Below are experts of layer 11 (counted from 0) of a mixture-of-experts language model. Rows are named router (the router's row for the expert) and show model dimensions 0-127. Each number is 128 + 32 x the weight over its row's rms, rounded and kept within 0 to 255. Numbers have three digits each.
After each expert's rows: "raises" lists some tokens whose logits its average output raises strongly, later layers aside. This comes from a sample of Wikipedia text that the model never trained on.

# expert 27
router:084099137143111171134154141114169117154189149149169158093144115187088082159133146090107071128144093088142098175129120156121162133173136129132116131119155108137186050112109086153136060128070115111097085092195107208134040105133158111131179143142125077154133166085116134104140130142087153108150134098119098111114099160172127168110168139156087151145191070153135119154102169120118108151179
raises: " ", ",", " in", "-", " and", " a"

# expert 6
router:110092131175152216126154154111171091146156154100135168038111101128128121115080128097190072146153115105104152162140158202143169119145131115145118162122131138149149108171095083132130110163095126143115087103181073173137108167156122107148123114130185115173150170128124168121107140191056144126084103086154144138126134130142176111131165157155119182122170107194127130065070173124157160123159
raises: "ill", "ur", ".", "ing", "ent", "il"

# expert 18
router:063087191138177192102154168148155140125151102121146133099116127125133117122126114046167124084208113100140170129186124166107119104168139134118125154123190139160104136128117099162178135165139102094100084090122144207143059120121114083166122130151111077187141146114156131149137127147029136131161118094135127105140136091137116109160104162141083167105192111172131112134153134155101199133165
raises: " ", ",", " in", " the", " and", " ("

# expert 10
router:129070132152107195091136163077156142148126122131162124135126106141136115141147157126110102154200099135163148144160142164185198107211153112122119113138191082129151109162129061138112111154109139127133085113129098212125113128086136104111113102119192078213141154122126141096112150168075139136111095090140088103129136134190111137167155158115074149117177079148109115126130189164100162071163
raises: "s", " ", ",", " in", ".", " and"

# expert 9
router:078123170173163147114131166139153126165109102158162186074155095130145137159091153062095129120175080121195179110155105132128125144198122174114083121104124150154136120160118091119163087160116109132079093111165130159162089095121141096104108124102144112184165188116110156104133118113006154135164110091151098083128113105130107128173166133152128138113161068165177082107104173089106149119129
raises: ":", " ", " and", " the"

# expert 4
router:079094103111167167114140121109208148139142104174134161078120168125147111119139154084158117127163124097139146112163144222132145099180158143091081148099171109142128101156121081161135123124119101128097074061107138150150052137102131120124140125109164083166140124125151119077120098185059192113162128093145118101114070133162178134167169127168134187096113141165095073112104161118160182098147
raises: ",", "-", " ", "s", " and", "."

# expert 29
router:083124137099115156130130126095148117160134109162131150104138116135127138135131118087141127131153080120205133133133132178130132133240165142133097175129143121184131149084165114143132074169108113125096087062126114159163080095132135056114109101150159100162173128110149130130115153176006121107171115115113150079129091129182160110145125139165102183136172104150112118096123202130111202096153
raises: " |", ".", " ", " by", ","

# expert 3
router:106119158161122140093189124078158122144167120149153111078146129187128111157117148087183100148195105148182146117181130167114170130185156145085121138106164176167169123153153049109174083166099141135119037141107139149105140119153095089109173129116149128128144138133157141100113155154058098057127139109112130083149109116161160147173144144203135147088138102154120117098133154123127155138218
raises: "\n", "The", "D", "I", "A", "C"

# expert 28
router:046061116146160176124175151090131126111150104157145113030127119161109098125138124079135147133153130144152132133119113210129172098163163118163095156094151154171134087130134108127179115153137095160107097060124131174118063112124090110118111124102156118144145158123113153123067152158098185094148113090116127060105101112175182110151164137163119207089159126117103104075122170132121175136169
raises: "s", "d", "th", "t", "al", "l"

# expert 13
router:108163185139148146110139154116145076151104117098184105077111103110143181121131163078166084103114095111172164110114144192132157123143176100112100142144160172158148117153151110177202111120117087089132083091140105154110095105132146086139105130146156086199187121128157141125121119191037172104123106102143091098091123132197166124126194143145130140106152109152102111146136174116153201146182
raises: " ", " in", " the", " to", " and", ","

# expert 20
router:078108135190147211091183132113172102146134122149166185098110104131130095169101161094130090135141120151143137133109133166161166121177134141166115129119124124160178089115166083170178094175073133130089132099111137182125079087089110109107159161123143130184133166123201124132080117160114182105151121113125139120132078121172175119156203132108108200124170103110112115152091158097128163157197
raises: " the", " ", " a"

# expert 25
router:106085127136172181112136146127157109128190106135152139067116091164121105183098164049180117143134105141176158107149115195162163130184156173153110161117144093167156105126145056146138112147125106154100109099200111176086124135116139112138148116161116104128164154140136082114166145173029158098181121116131102098110135130164187103107145158145113135126161074115114114114093180145085158087180
raises: "9", "0", "8", "7", "6", "5"

# expert 8
router:084109125146132166103188099100195124133168079122138148063087157156091100156115157110178155141148144091153143138168108196133170092119159141115146182122104113122168107180153090150155081162121138184058083124152119134110085095106130081131167108104157090129139147098143116090118117155071167117136140073146139065131112113167197143159168139166122188071190103136103088155146151107140152093133
raises: "s", "g", "e", "t", "a", "i"

# expert 22
router:094127148191182163119123162109140128191166092132148132078166144139109083093084148076154085109165103086160147143140175165154138109165164154138115128105137132137100140147125049168139088141116116176068084116149139164180084098157134113094130126103150116142140182132127114104111151123000142123131125072123136135105081102186142117151143136136099142123156099177138141126127163162072184127153
raises: "4", "1", "3", "5", "2", "0"

# expert 0
router:048103128102144160130188135116147127108141127155166134088126117143113098156113109057154132126128120153133160116105085192148155144198134138183087103133185138113158115118153089141145087158085143159125067138113127140126078144129125103150146121159135078125153172180136106082130108210053136101131106128172114109104126117190197125140147145113086186101210081106152102122151186099150176131157
raises: "s", " ", "e", "n", "it", "i"

# expert 23
router:092087091118154142113145138083176130133161091150163170062137130117137119154142154096151062124149137146107115173174108175164183124198139201148113156112146139175133123135126056141130076163099141125109057117154115125114071151129151078128179127158139114175154174091118077099084146125074140153143125065130163104120170137166170149157154173154119173157127129143125090135065199149149117111166
raises: "c", "sp", "mill", "col"

# expert 1
router:072094139186143202117174117082171168144135133137182154086114106123091154156131134143146112109161073132179106137139129167086120124189188150111121125154171133184115113157142120137142081142145139117110056115181114151151049151134160107134104137152116095204109150120164103119108132161034142148146128118111138134111085109193132125137141161150083191088124067135108107110146155095079185129131
raises: "2", "1", "3", "4", "0", "5"

# expert 21
router:076099123178135195112143160102135191152168138094130153062121144123130123115128161125171112104173147094170123121117147149105191112167145121111125166146149113128127131149125076204202124156096122117069108118148148179165092098112151080126127126087150090174120183101126143128138115152019160173135105058094163089127073112180138135168152145150113156127155076161120096133142133155091172139145
raises: " ", ",", "2", "1", " and"

# expert 11
router:102086131165122198127139147127160102131150129152170147062146098196132136119129168071118137109147101118183137177195146210123116143145128111150137155085171159171138082137133077168140122164065148143128087058107122190156102167086108128114139150134182120132122158144179089126064087190075120113143091096140151081127122121173150162155146147131101158102165120135143103118113162119096167152189
raises: " ", " in", " the"

# expert 31
router:098087144163116140096164137100140114163128110178149134093151142171098138156120165079163113105125158097138128178132121187098120117148114133093097185186126111157114129110127057161161109169085103183112054077158145169105092169140103081094102106103161079170162165111138088115137107149067172109173097098155114102158097117172124163173173157141072166113159101173119104085121200136098142147160
raises: " ", " and", ",", "-", " in"

# expert 5
router:075125158123167155117183123089136124167157111116153154084147099123133138168131175073125135103149087135193191137111134190116132109148182133119123141126157133163180095150133072158126149113127097157139082114130130182148116169112126088102154126123175110179173171111147119120123148195000139145138123085140101093121115123196196126118145117136141172132166105137111107113105151157135144122194
raises: "1", "2", "8", "7", "-", "6"

# expert 24
router:074075108148135164058174163118148122170133113185154164070144110135120132143132158116151164120168116115129138181119071174111137129196169116063121158148152100143107089111169094132130112185124119142109094104132096241141077153132113117124141099153137070120148173127133107083108162147087182146143105118152121108096059154150108133126160117149090170047181087152094144128124132113109112115176
raises: " ", "s", "-", ",", ".", " and"

# expert 14
router:087093131128165160127172094117141141141158103125122152060125120131110124129090146103150078144148100094152169148134149187129136152140139113140092146144115083152159137130145067156138106135163126120095044078148107145082116094148099084074124154127146059222153170164182151069088127119063176103153098115080124123159093124201097141161147130114098159067149111142107122146124135094157171179186
raises: "s", "in", "-", "li", "pa", "h"

# expert 30
router:092124110148122198067151143077121119154155116135141135086112125123109174168128145072168165095153082116178140157155145194120100133231132125116135180107140122140144106131107061152152143165100110131088053096170145146158108127141139065136112128110150125182139159138122096098111150191038151094167126109121144120100114135160162135161133137143052163122142100136106072084130123120133187105175
raises: "\n", " ", ",", " ("

# expert 26
router:090120124166156149080179154110122154171158119122120180055116123127144103167140177097150119098149097109161151155148111161152179113158125136112118143162151150149138077146136035163186139179052128139113046065127107172124126141099138083090098144095125103169123163101160141117090148134059151119135123088104111106083115114206174115116163136165154134101185104137119116105087170116077147149154
raises: "\n", "-", " "